{
  "num_hidden_layers": 10,
  "hidden_size": 384,
  "n_experts": 64,
  "hidden_act": "tanh_gelu",
  "moe_layers": [1, 2, 3, 4, 5, 6, 7, 8, 9],
  "normalize_top_k": true,
  "routed_scale": 1.0,
  "balance_loss": 0.00236,
  "init_std_router": 0.0138,
  "vocab_size": 31559,
  "norm": "layernorm",
  "norm_eps": 1e-06,
  "tie_word_embeddings": true,
  "train_tokens": 304500000
}
Below are experts of layer 3 (counted from 0) of a mixture-of-experts language model. Rows are named router (the router's row for the expert), up (a neuron's input weights, with its number), down (a neuron's output weights, with its number) and show model dimensions 192-383. Each number is 128 + 32 x the weight over its row's rms, rounded and kept within 0 to 255. Numbers have three digits each.
After each expert's rows: "gets" lists some tokens that make up at least twice as much of what it gets as of all text; "raises" lists some tokens whose logits its average output raises strongly, later layers aside. This comes from a sample of Wikipedia text that the model never trained on. Tokens count by the router's weight.

# expert 61
router:091150174107114125075090095068114137101070127210182122100096122163142177118093102151089116139143183093088142105158175101131100143134099078162194101167107151134118106128163054095100168151170136124057115093121085151141173108092102089087206134155107146168158111119094139149144191151114124138125140139103129162130096115140114138128141138139112104160117137136115097086157112163100054170075149116150165146124148144148156122153137159171122110134098149058096086151155107117113147215111136053152136108124173159092176107128123101145154095145130108106137105127139084193227166150161171125
up0:177120175127155131097158083122101099116091101065052088123220167110124063110096108175123138109094155150111148158145091165144154126131148143095149141083080079155151136219105113131118141147101179119125074124172104125129165065154087160177150126079145150096093176138123089147105131170124154127102134176081114116102121139127134145147161134126138158100115118127169156104086160163177133138202133163100098129141128108173083195078165049154126202105152118163112158171109108124060120095128172130150180231122083093123129169219144118172143201084163174095179143122057094093104125090099132154
down0:176123072130116109144136185158163071140143134136107177171088148088136159135102163114129039170127105110158102124125083174116085128135216150091090095127136151028070135145130210130127093105174113163180115188150113137127136126179195140166130159138167137134124141046162180074119085136113139146129143126153127155118143142139100141100118082138134142143152079155156118121107149066101184100156139173128165104140131118079198107123151191127128127127126157098131120090087165150083135123139114142166163108139146153109123179139128104097103140076158143130133099116111138078091120146160111170
up1:099101164144197108090131072058090121161128138115144163113176139155088117132128160147127111085094112110140182178179139164087141093132148139148170136135126141156161082177086172132147177177102109131095120114134132071139136124113106102162124145084163056098063160124139174106185140136141123166126127157115129143112133125146147100170127154137060138115140083100122115182088195109098140139157165125139140138142067130120144092104126161089167194167166131126070076148154188114128112130119152126133150067082139079156108165105151067171136146144180150113130082100122119134117123196135156177
down1:116223126137152168110130097085155169116112138129128139156106107164116110091136137124158157183202139115143122169186104112129090131073146102094187135094148129191218130080113141137103190149063147117129109129112104122135119092047102097166108161111112117111115097121131128152101158103064098099157153119125164101195144141116110134131061128130131107150145134094162137148141112101167115184168111076110177153113086173079091138099142115066213178195116150136164137136131080118125177158145135105096218118136087104200164096099151095157156142110155113159163106155087066145122161169124158118
up2:158075152141104138119131125122096214132104140147151123154204127102136099176129082152175087137109114132123159165154106101180079120163113082139111136150125120128117105125192145154126038132129134158217100144137162124100121086101091112078164121140128082168174127151159153053152134092150120148099109118116170126139123136143129093150101215071189094112051110158108177110149126098149128125136153099108125118111109082105137113077094158111179148180118107106140109161108083145129165118080151128130109114118168169186120136103134125125112108077146179079115141146142107105207172166054164103
down2:086188135115093149125126136172101147111143064158153168173129115155166094151128171171108114083059128105127158139104107189091108108071116051112139142161151137143155152095067122115180122116141173147187133142116154059141180116060100092124098065178119100156137178156145153145123189116172115112075070117114144088123125156093115145129118167083078087121073128129175155119143105124168189136089125107103068154164110094098147094124100099131186129161087091149128128144089095103101124106044187165127144112101166151171169098126204122101064138136160144125097118186129168183176173125108126138
up3:132132073173116104144171119135153139148118117087118149133154172082122108111149157145141156157097082106120124167135123186089150126097124165079119096133096135105053173141140239149129139131126142121086150143094159118106101156170110181156022049116140122089101144158180111100101115097142172141165084117065096102135162166144195134142157067117100117159198109137179175145120142106104230101208144158101175116084128172151134105075098104128065134107156131189142135103111126113141143103125171167137105138129090158117123101187180226123096113140102158184161082157120156076148096094113075113
down3:162132072120102123116113150120213000100122140149175109151128167126113165114129192109154109165097147116130165122066081164076137136141195148082099114172118121061112138210085127129093091125162144139053145190148110165126098113135134123149122179090164112110111168071055167078140085177142136135139120139170090153140133071103096101133085127158144152166141148124101095077120102136122139104160115136157169055187140097100160123132120148087158148101122109075165122116147125116098128085108135152163125150095143135137115127128110117103073137150110178163129160131159097097060114100173076177
up4:125124171109136096155138200151155123142166105139123136105103166115138096152100149107195161147079140121143167102142084152156078098109194171131076112118115092143078106143025172118123129121119147151107125126114148110114086125125099083149085108119136120060100116079114146146097094104138124174092098139095162100186149136118111108173100078158100208105155103169149101125114113107162224111126147089070165074097139073078173105118096098087091129159159127090135184102150165084106134174142123155099155121100093158160127173115129094126102223138141167142184183145101117130100099035105096084
down4:146073135137208101179105151105144072121130140108129175107126190096125139052102165126095086092125120141121095099173080143180101172113168213167141112136089150096120061202154122124107159082169118145185099109152095142155059105113153155125158103121086123099161168058103156069138089139127120107163181108146117152093139151096121132164155088145140128132130111157128097129098136131086119159169150162167149121142100183147194162112151137139086122110126119130097073102152152094072150131162217133095117168142138141145122093143127115127134130102108153125125068113127089106137127153194121129
up5:125173133170091096118067137150152113102126118125158119219174082120157141112125109111131103128137110129136138144157165137106144214041165121125109131154078152111140146139152111148124078159120136126122140142056104112151096163145106132121093137132184198107109176138162129134112126107113184121077179103128124146161178141155145118140107072110089120177135160144118117137096157173108178117097131078114111135094103075132127163127182137170170121115066138099098183109144134135123104110137214119109177143171173163140086150175122139108134197149117121190078175183161100143162159129160099108
down5:112153122131091121116088171142106156174164111149191064131135088111105111067122143140123105110102129110159138128161161121177099140123113100113151151097132128111099011065170131138168123136126109093152124116140138135124137142090117159092141122148089153108135118119145160100099126118149052190142164093149089182195127154120149109131143126126132189107112162067228150121151175126141149156125120130124130174112064177112138121111129126154128148107058052152154160097107072096151129129125146105133123140083133157124096113220135147120160157079080149167187144111140150166112115154127161084
gets: " ", "|", "0 ", "–", ".", "— "
raises: "des ", "each ", "believed ", "called ", "that"

# expert 20
router:141164156160138112142175124151064157121130126171157129144125090192114104150058131084159172194131141151189102114134084128122065102135095095089133157129096135117157107098110108116084093081142126104192178114129179131124105099119141148137101126089178090130147144140117134174172145126134089080112150106142132199161119111105081173098118110191127169173136150160198159104108200111132124133172088137085151078130108117135043125141118121124126114146103163168142115124109138076139139164128151140134107147123088090178137151103172118113126118156147110089137193118117096103087191070190137122
up0:085132118111107179126126125136142218137138133140120131140162080129146146133158119058170140199086068077128140169142120145127127112070101171114110152135112104133147138141119115171158104130168153109127143191085174108146132115140161160212151112105114150118164138141132123120155122147153156128129132084114164149174160140097138102140105099089082136182108153142105139108163174174089142147144106123131107072160048086083131121054096104147117139101177149170132104070112055135128125144115119126157112162181133164156154100103116172125141087087150122058112176121146129120134158135152119188
down0:132155131149108141102145195046111140119126162111113149118083185121145174129137144136158162089137122171150175160125110116166180092142092190144094113123138133105135182104084168173136132176157134132081093130146152109106133075145092120133127132125136089152098100131094173171137124119115104124156101137127129087113113159030182138166161131098068155117100098008154133122127104080162116203192162144146150149093173144199101102138137201128112131162128128105168129136148088178056087195121113094160178124139104108113092090142122154095091159108123124156119137153198126079125106133140116100
up1:132144160135176146098070107152089140208169178101157094147194146160134118079101115133138083126164049169139088138121147133108136090089142148129081140107188194138151109106122123150195066116105082197106139169107161076143121184120161100106115098105127147130105097175139134128160148114138161130157099079094099131127118200107121099128097164024142155131074127121114185130160158138086099113134105156114051142138049181139085089110118152070104084151115153147125121126061095153156117167115133109184162138131111139138130174084115112131138102127184147164053162121137151132143145161132103151
down1:144158184155123084084119098092152132149068146188101122108126106124087177150080155112137126146134152168085067098146146091103082077135110138120100153157140164138119111115129165123146137105213110167112163113118081111137194134164134154148126166126134083126129106101110221121184146140189078086176153131144187135093137105142100078170162112141183127065113133089140082074092110145071154033068129168152140160146177143084138121154091133143084148097100114094133115126143086086093105111091127135116140108194110100158206127072146082119116156131086174183138103111133101160110159137155100152
up2:201142100143131101133121150086141227104096173103160139108178098133109083117116117094124123133086105116078155120121112136118122161136125136110092170144109153141109160115137148105137095120124143123094162105152154138150113179114161103106157116101200177123143069157154080140153109108086213130107126124133063145089145082165130127111120195067088144173125182125106140097101113059107128071139115134119097151122088137142051131099091191192181090098109066140200086136114167090177109137128079155139138153175121153084141178138158156128180117145137122131102144137131183156114171146105177143
down2:151174119169138058144144100099171127156133124133129115114138106114142142150105124061097131089130118133125118136112118108129079150081136095135165152198135107166144085141132196124126131183114148157128120073123009098128123176138056157162168103148115161135144086102180147057112113058117082140120129132122131103118143170134160090082123098134156110105122100052122118119064155149082133138129132150112133120088136181146191097112087194181115130132146169172090155157167106119127079125148178101153074151148154134140092115065124119122158123149061110129111099147140176157154142127194139132
up3:071077167160149117094120079191167143108064166074112113168181135156129109107118166131111078132137111170106132133107156160160120141133148142133125134094174112110155133106118100148189092148105147093138107160047093125104137155136120096086100152121063218086149086171076109096091095179190124116073092166179094162130126129161172157149126104121136098133110106121093157125082075132201109140149118120135105164142165207143100111125111130156177118129123164103148156102129109148102124133060163153170137203153105130143146142158149141146103185156147114150125140171124114095077103149156145128
down3:118173125117114137170153146102101121163129162131157083173162155174131122139131155093093122102145106061191104144154109050104115125098128129166156138114140134028149071135132089113110088146155102185109139120123159130093135060081102135179144155191128127189110157103191078111096157122078073127101136135145125205129095154067111136105151129080122125062072080128133138162157155125158151162116143194130121157089094081191131162126109142107148140133130105121147122076145080104077127133186135125141189108115135117117145138201170063179112107132106204087092188102127089125163109126095136187
up4:131129127178082144146143092138145149102115103172151166111108130161061138160124107190099107175148104111216111155144149141147120120206164127134147160106118141131096130107165108188122107134123117128140112165136116135170116117126139029068124111189156166154069111149149119075187168155150107109188118196163159102176169132196073104115093143129125082104103149107062120147188117153134231113103131132143101123161096161126106073156132117147129135075151095116145117098131152144122157150163137152183129183155129090095160150077140148129100089081098080118111091129174159095064147156077155086
down4:072098134153060119172122175155153115139092125119094107148142076149111139054123106126126122115117090111083108116123088127074134146118112164118144131139123124118173104100100119097126162073184096147110163168086092162086163118146139117144232124155174114114105148097091185134109122163142116169188161185116133131085142134154134085146123178129188128123086097080109102105083099142192125167099127089120123134138153161149129078151119124133158218120116137152097144156148129140116127085132192085075133121131141220142113164095170138102075111131092194134110139114089091163114150130149124143
up5:124129108164107174145107087124207140122146138157157115157087141136143153146137153142142076140156122077110162156077121184088147109202119107091126164188145114119164151081151096093119094152095139109136108097119064203149079118146082120067089122137138154150091081128109088115135070125197162096129094210180129168152098187123073129151055126106148103156125143135135160108113116103147190124163122136129124099084163123160076102101131117145165106131128121148121184130128134103069051106168113142149126139190121106115081119131160217122113089109093142111075224145144131125118112118106138064
down5:106076178105124150091102126083138130139110113109133126145088108133109083095115128085112112080157106140144027098099115162119132088151068157152082078113121142176098159150140128106151110079084108114131140113103102122121201169189152182043211107146108140125187124136154043156145145126122125118130166221137087140082116100189123113162138162133203102122128117206198137138121130103151113126120173146128112110154114125129096076161150128169133169110177153169073052161147153125185182142136169100128120153094127105118145141138182136090044114165169156094139132131116149131091129107174162115
gets: ") ", "career", "\n", ")", ".", "= "
raises: "JPN ", "BRA ", "JPL "

# expert 22
router:157100139072143071148158136149121088147123080130100137119177170135136138050121132084134147154171146118080113086071132107167117117078138168089136147070100138076194141155135157110148144177067139153119081160163130100180125114101126198109120151087113152147141167162129109142134152074116143127140141193081134110098091064163106107165115141134085129138089165105127163141099078119168186144118175121117125104116147139160098160112205174181105151095083124108078172097177108122086100089117119173157204096158116116103116157158139101091122135128136096100129166156137126152105131087180081129
up0:131146155114184144132098155105140137113176145138127118144132139111144154187121116079162121112131126099154142088067168106149162179086136102184138053135168135133142087151157160161113160087102139143141077095134121119174096131160099104168153120128141172120094096087128115132186192162094063150129175149096130147087077138140181168175109105164117107111157112148168112072135077122125126079145136127200152144108149138093109141139081074186062096147151122141071102124189182157108104089151141089144067187147094075144123107167136125185146108059141086128139139130115143110113128152174150175
down0:096144152114169111166102152220168121128124121154179163132119136083131150099179104170161169143143100150103078066149119138109113141155105130125125133133149120165181106126145181163117152086100129093059095116086102152163105179126117121169091082109163131043135106128074143152141110116179150106160158102133109142157122109103121173133128107142145160149118170113058146134150139081179155113133101095104108073183089127095204075124121102100094182171157130126111171096143161155205120105053138176102149149105136131149118131096124149107082116167147162134108154135119053138134067115134111126
up1:147084162117106177115040103149127132099106145129127079119130135141161092179150154177097173139080126189119146082145116123100153119178100129119163051129105124166085165093104109168126120115070119140183161126099082098109160130170108100123104160194132203137105135071115094041105101099096127162073137147147143132166184144079162107084083128121142165090132172143083125201074076159147118191063109155190115086175121105114112193131137136140115169095124070148116152120153200085124150132136073165116135107228119119139149108129152102135107196176097145156121111124098147100157055108124121169
down1:118091107126094156137049134085098123136120143179132156109096139143067127113112099069182124078095152143060091133120078117063084121108185147086106158136105121159109080139094168129117125156128114138061084116103121145124112095042119203166179137182099093181125172121185133192159079127133171096129111098142137170083160162147147136125029164103141150130129114092106117101130173160151160115167163114149147163184114158154106183134136166126130156141122109155166098151159072160117075141155128088135151173109119123104194166149161118132107120103097116102138131124123110098246137137084184169
up2:105109088109180151116119135111127108124126105098126202150101114092119111100143095115159110144142114076120140132099112113126111080160125166000076125133130129163136151184179143142130162146109132116166085164143139103122120147142115157181158100093140111111129123161135125143147089105130200103167097171102135134087129155162154107183116129104129110139112134082078113107102127104130150156122156121122149152135184138112135131114111116178129125109136146182149140140103139179116174107099139164141094145176115163151131112074135157090091151097138183152104109179134123140128154160112092127
down2:137137091133112104131098078040127196111121118117180170138112098157174159109120164125117142125113142171078160152184159141134175124027163153085151157094106115172145159083097135068160143154142131113183133131080144108173153170158176146150151116152119139134127179161101088092125155127111137071154125197141211108146121144121137141132148104096110151092135106151086124113110188186179083127166093152147104080126138117109099159156103085072150120156135126100108134154097132208179142115189092113142152112049194079085088118106133122096111122164154086164101156139099203128131090131152126195
up3:101192110129118193090113163162174119120116129098168102118142135112180131113099119121120165164128097142163078075153091140114147189130097196107135161099132155169089109057212144155122118146155152114123138156089103132045141125150122087106202121156080143181149129052161095137122149083083093115115135109106150169153103126096102106029129177126180152124110163093108165096157091137126088160111111135113111135116129075122140127131195125082131137113127134082096117080041172147113142148102086057180157156155122143169144137155095175137155107137137080226114154118115173127142160059091160091
down3:073186167113130142148143128147166158110093151080149180104120156112072158138164090119148144167120138127088116130104111157097149143186103137081103235168144124090158095141163163141115101075130111092091081103130118123154105164106106124148126157139158093058094096175146136160155127094074197087127103087140101129083150072132138143145107106166140136162133118096055145164125099129081197108144169117134121140139115154158114063129076193129097116145131122110122116152134107153151042185119108103109163125139170140172090124133104186083115108148112146135145076148148095163149133121091106161
up4:141173138117073073140154131183061148102140137116119132113176122063099181196096101214107107104127138115156176172160143139134173100180082146186217094168083112093169113149185114075092153099158160134146118114127128173167144122165098111169083117139089116140122123116143151104068105116182186159160098103168196112124128145119146113140103141103173165088148133106111100132173142134146097089179107137155141136133136136144122111126104076126175130139131159106137125113117180119104129117193131137112053134158166129122086144123106163052134125120103076169117105139157146058131067144116128150
down4:112098129131110168122072152091110126121123129174130097120112127132110145102198147165105120088072105077154198124169109105090118170128071181179143120123122126093132134118147131125108061095166137121054145142076114131152133095119071132114165143165112115096129150143120202152161127122136126085144167158124102143146130187141160189128167121107111153113127044080114170119171112113168105174135103165147122107165146092169089129148104083167111163131070077133121073144130147119057182121137134119168177168102175142132123114100170134113102113084143148125118171147119160144145064137135157153
up5:132141125084117124125111100164162195093116092148111146130112080154084135063168143125136128151122138108122041115103162151109103137149181085191145161174124104146127095181082126083138133099139167120114117136113118170160157141138140118141097138111199112162153127043121130127168165155153171097108095171180153139139159095113118171159087129100155066175123129177137118178096164179143104073090136127150141162144064098112080158132102126093049105167174070163083135158114130232116124142143106148122149070092130125197104165120151106092144073067158068131110109181108145182168117093109135161
down5:084121117110136108101143131194100115116191087070079082109135105177146102127070185138086119175101116108095117060144090090193148103141138175120162211145115147104142103161154087150158111060096140115099119112091140093077111191098177132116109136079162140047121157133191143140159079221193142135137138123090116097092094167146100105215104127104156105159145119146163132000161167146091080121128110130107135121168123118106147168143092119162130156132101121107133172134208119078131129123085199114112180154094135142114171113055156101160129134101145125106135040127136098118103173105093116124
gets: "to ", "| ", "– ", "t ", "into ", "("
raises: "hold ", "score ", "put "

# expert 1
router:119118083091111111095114148180143083141079116156141176166090179092156165056097185099097086134130129168117120128118138121126115117127127094199126112136130162142180130133137178143093153145117148118092066113152142179167112081084142139199086210147090114098143195115137147157166147120097131132170157175131130147121120081133106141179156155130078164182117094082095164145140141114185193180119125144159131159202177140141138154141105163115134187090131062061173142175150108187064096083145149158123061088150157145139160155123119178100069132081166125131173145134145142142133149174180076132
up0:112183137081109114141130082128180148115127110136152133135126105081116080207136105138130134120184136142136083068227152182080143126185063134163129115130138140111160154174101115123142142118132117084079147129067102049140117143111102142172169137093121195093144136072176082068100177074156126164116140161144195136123145173104169167085151095159179149126123101149132123135108153149126109111088173148095122169117126110119075081143149151123104120125160176149072138128133155114130070130157088080066090120161124074108116110136098071099105159135113081163142134117166171162170120144158170140
down0:115146116155076127135111116125097157137077132152115145139118139125134126164195077154130123155144120157165134144122107170135091082071124136172141153164117122066060159149132092206127108159108121148155143139171163109097122059113131073155093108118184183156120131134170176137088077125190175157089090081139121091130172137134077189116087114146107112174123146080102105170170107115125115143106163133133140173131137117073119090149096140197104093152114088178148117090120144148100094099117153202141117190138079129116044167152124138155086148118038188138170138133131174128157144164085182094
up1:150149177127150104129106170153128147105082050119073172162078149090157094139103131093168116113186136100147102108097125117086117120083186143132112155099096058119157155123093128081100140081123136090190134120084162174108063121132171143190105118124168149114122140087112077122133086159127163178107157217151152161177135110120151146097154067124139160153174107139150103190076069112146163084163156122119151119151130122092186148118122124141099110158205107158107128084080161132135069106184179158075136168123084127149132083152155175135115175151127143171145126145053143118147055080147099145
down1:160131072113106098056133121039078147127170101067123118127143126123142102095136202109123129089134121093126165144089071128165173143075112125142116111132100145194133092130158115115097148192073141114134112042082162145074133117111088154108185171147162108141128102131162132152173109078126121176181143185156133162156090114090141134193098138147114132176144136155175169147150133180122089090119156150170115116146108154191158152127124117159157121120122124127110065143147124219139136106170148124151150164107123058097115134126123076116066105145131062108121136133085212133151127169139125125
up2:082205142194110112129124142112125172079101109104060074149093096103178123141094148100196159159097126122155157143112080111078100111112141129136136138190084104153174190134152125127071128087141145081122184112171132155119058116142169116138124122161144098111157124196097120120114113143158139116124142104166130127145187109113096136095064115138117149170177113123137156113136099162118121084169082102133148118121078089163138058110151128172177135110156131109157105149067160134138056102132149172143083059103100130151135091137129197141134127174096146231104149116074178122097173066126112101
down2:186088117131105077125135134123138110143137125134120104139122144118089135128144149174101127080127102145178145137125137180151099120136133132177099087155087121120141142150090094144103157240112099133127083126140109096111101087132170165138105136160163166053123121143149149136142094107145135170077118139151172084091146136153197158105169076119085137148085160092168100085094176138092071106107147134173132095101105103181119165093092077147131161126197143109126157133124087110164161125212078079131115114095115090107172149092106073178125177106164082124212153149160181099142140086126189160
up3:107243170126129086136178152109143144095089128160075077147057106099164164113105109104208142140089139148186102122127085104066128123134108091162100093148098129144189134132192122111089136111164116116141194108136108166102080123114154108119114130169110111113175099187114133098106136108106117170140154168135196146123126131130129177128020109134115157129140080145143127095118127138140130102150138097116153121130104088167155060145138170152145134146117147128130109100074139108129055107134123149127087099096119127167151091133130142133095141147129122230134161118000143133150140102149079077
down3:203121165162119123149097119158140121139157140158122105175153141150139128127095125150115117133142104114195143108072128187135107142126145160190091076137094119110152141145056087132118167202127131146160094134183111086131088098128149189156146120144091165044119173113150099111227101102118125153090129175128143108126123140076174176127198151123088135157135139110129129122133136083117135127136159128141114099132126072137159186119150086095123099120187125128099171115143082151155159136208090083090125130086101114116150137102092096175123178171152125102192160157148140101117155091162126145
up4:077090145137186065184060099131117133171166126110130164143093110164140161130091115155136109097149098053166124080190134144121080147052157115137164141123124142101116126094143125078126149103120129134153111143110104148150107116123188101184138114082147141106129121101103133152133122139150151081095118143197173107137120159135110086127186098111127145141127194168213113185120073134116120096102109119105116155130119211106183130131096110165105076192193109069119162125145084159112136152153182156073117129109133081076168134176140119124123149137117073179131138129138153107122105102152106120
down4:084127114155115098130101105125112126127135096176169173132134086133094151156158157189115103109183110107128148106156115124137123108124171104133165133171144120122132095123144165144140125145165114111139124118070168119118083108157159106098108144147137152142138168112160086187095117125169156144071178150156153143140125112190071139114127124090059102132097177132092135137164118174164146129125121092134109141109113170205062101119128053169173186131130090130060080179159081149066147117167176142181031111123123110074106091100168152146048145115146102198100148144171137151080139193116126149
up5:150171176151090173080122092120161177107101152158123030111140076174167139160111108064149151205074120105152088151152165076131152175106064153128129111103138146149140090107137102106114119136105168143084188115106103091128118140109115067117160152148090125187127136153114135099111162196112143130114171117080133094089102129061115170112104088099141096088102190168151127125128116173141127098119071121145141097166098091123123101085159141087142093162111137126117123104193119082154111180118111161126113094140150167131134102113110193155136114172173126096102142155113131107166128184118117139
down5:104145141178152165100137154104067214114111154172067158127093063146110128141153171134136119143058136121133164165114112107093166073180109157141171146149119137182100176119135172166117110116126135098145093159143177102127120073085122127204133114116167092167093137114174160160181126211129092168141103044142112128163126111097106125151114165110110063098119050111139127155190066178110138173109153153181154112144098155113125101108107136130164139107139121167159116113130130104067182199142102109104138153112129115135158142115183114111184145103099158048141118123159124120200109173151138109
gets: "| ", "; ", "%; ", "); ", "—; ", "ISBN "
raises: "du", "ali", "gen"

# expert 7
router:112103134163091141127135147064155148146162130085138146143112140150127093081185144089145149151117116051110116134139126121148137133138089178165186126138119108164191188125096101114125140172142118089183141158043117129083117110196093135069145081137103166159111150163210180113110116136156136171094123151107166112170162146093211105169129072084131089103134123105120126120121107161135161214177109121129110084062175119128094127116163116110114148187120160178128099119140132156087097148166121092108195143141115120187051183073128082145089164112118121134113074111095162132201090176143162136
up0:112064178103101166148090100138118178126138128129151110096151135160142094157100169142119095135131073186185152108178174111142120103138160109062102095061137120123057157128103179133153126082144133137129154197126142126164126164110139170088084248158158120093113106149087157173122136140108121150125136175132092164116107120114113128094161126104119114131137155165149142119141079113151130122116120100098124109205054174116194154123114078210161098128147129043179118113115203066144150172099112146167126199159096119078134114120147139132137109123189100051114115142179152116076104110123098110
down0:093136169113107111172084142188107167137114143191127076129147108106108121113130096128129118116126137148129088134146126133101069070062219127141175129111102130122109098106202130103141097072132161142078187123150151217097129131152158121134135160093131118142120099132083160140127134093134104149120122070142147143171124134201055181084149143104131151140082159146171133096092136067146103114132097102081123062131102173151103110116070192107118133108171154188097117118145110156207135076124116167133024068145029138143127139148093175125126122118123164190163135139096134094067112110091132097
up1:129145167107109153127125064137207157131128105146100129143140074131113160126096095100107121158161117155130091123177155153137193084104131149059160168164088119089120163239093139106124143147102142125153181169112070000117142139101133118082115161135128109183150129095126095113053151113154185152138107168123126118111121100152142107087150120121091089147100148212120118140160107142125123187125109130151109212126084143169139203153162144117166143125078122146134108144120171103150085172120140106159118108054151193099116108142105139121137123155147117168136110148192120186129120125139093142
down1:092144152106109174215137144145122118119137165117124124116089094084113091077108122092107160190197097171144139143148056144125110142142147155143091108156112122116097138064134176117097124136112107116117093098131157173175108154172135169178131112158104099112071109144164171189143039100070168105089155085139149119126151095147108156173110113132155166159139132136135144112117152150107095100170148111089127133126118141135140118127092129175097164194189094155129149111088110152132186072153114123167130154164141088122078063164133108125122094091087177156135162148161168136114124178097191157
up2:115166112123162123164099057140174173102126108122116168131130127181156166123167159100132120132164122134098115123121142092122066105113122120125088119101159115129163158150117101173134118123127135101115095124155168054158131152067109128105096147109127109112163161129123084154158167137163162094071089124112040152129086111143137133071117207127083088173136139133129158135119125131084099063074125116100121201148143117160175115126086147165131096076101134125127114131131123150141171142096108104192154114131136167031198121073077136123166115110149088085082188139158130164127104126123118157
down2:175208149126158152159110112153112150125168118097153148115116118136135108190087192083138103168104105128227170114102174118122124120091179108174124069124149122128162110157129167100132123217143132133126082112120091133154104130116135113112106138162126153124137105175140079061123094108049148117147098113108154095108134162095145177122160078092048125179143123194122139112174113108139129152162091180138117174106095096158150138136085163172118194141126144096176156123095144146077144111169127086127148101124217114087178137167075126103200149130111093075135136117134190143135126140083127150
up3:091053189104130147145116202083162128099165137150167144129129150069153162162120070132217127139126142151120150103222119199130091146150084150173133133100131118097184195109133109091120112152158124139165130142145173103164132130142120163103155141130097147087228173167136122120099105111155129143128137111159115129158162151110131170186101117142170126118138123133105088134111159127125078130099159043122116138079146105176124151124113193080162133138077144174080088127141076165118117171125141106119138063109121134140150148076061127114094166088157128058139115124081129133141139118196140171
down3:063130152087115136135116174171100134131114145129127113138126085132123174123121109170076150096128131062158175110115199163169153077118140109115138109134161118195129064075173155089117114101115117115139142127104099157065126086131167089148084157123101177144127128192100109166113052107113091215072122108142212140133163139099117136057123126115084146183108136196121137113150137119171102122145067185119144118212132036107103166121129135185096108165078153155222193176091152115141130071171108090138074154145143121061102130162140200173117118136120139124129177110144084110135131109110148147
up4:109145183162171207041095145132160119097115098204142169142153115113127142136048145175089145126096113145166152095176161114111071141140221125054136163109132126137103115125138124091174103045138146123157143111133088141108151154129121049132109143050207099112110120189038126184150063147095128139133141178090108137148117078117024115193140110133130125164146176132175133140108113157116181133090106137141144153195102094173123148146166147118127113145158119134097133098131184091136131128124183128122130179157173070124151114181195158137166107132201125084114109147130126148073135108132099099
down4:145099129117103171194066156209142140132122147146131120141127214057122171113135118125066136119087133159192109128101118185155086137078172147175095111101109137098081165145138150136130111148173138154097137123151157207131093119143145100163120114128103199146081129145101182135126103077126141136077056117081146136188171141120088244091110097133144130146128139139089147105121143083088194100086077149070133148127136117164087152122122148113093098135113087184152108102102116135118097089172138199094043116120100091112111146174131162131153116124124183195147097124110125101174141117108133097
up5:088075125165118109151129191116136116067100088144161146135164159163120158110147119174091125105111145116093091140165169102140204168158121145138138061151106113124129009113071102046121138071184140106132154152120088126164153125101167029150088175111123123208120087130159127104096137153097170107118123107171130056135134077120117087112117119112183067080146169108066138144087150182076083135108167128198142119124148138129178160127123172090173170091086064091119083109154128161143156149154123159120140103138246176120139129089128127087143091132108150118096050124125122105154119178100145157
down5:108106061111119116154151117150088117121121097092166116097103077160142106116081176070153109107138114106205162130150167176128089113129109134107090168113116125142138091133174119069116136159114131133079101115114089140100046156176118114131111132151158157142060117201168136130114098097093114175108146110112077088089143107167154145115144120126100154108115056163136143173144134087160138102150097147097139121101144133143070122146108152133133134146148136072186152135074145092211132081133125090150160108135147169088138145113135165163148124101172041144153142130163122133135157086077172144
gets: ". ", "\n\n", "\n", ".", "). ", "\". "
raises: "He ", "In ", "Their ", "==== ", "A "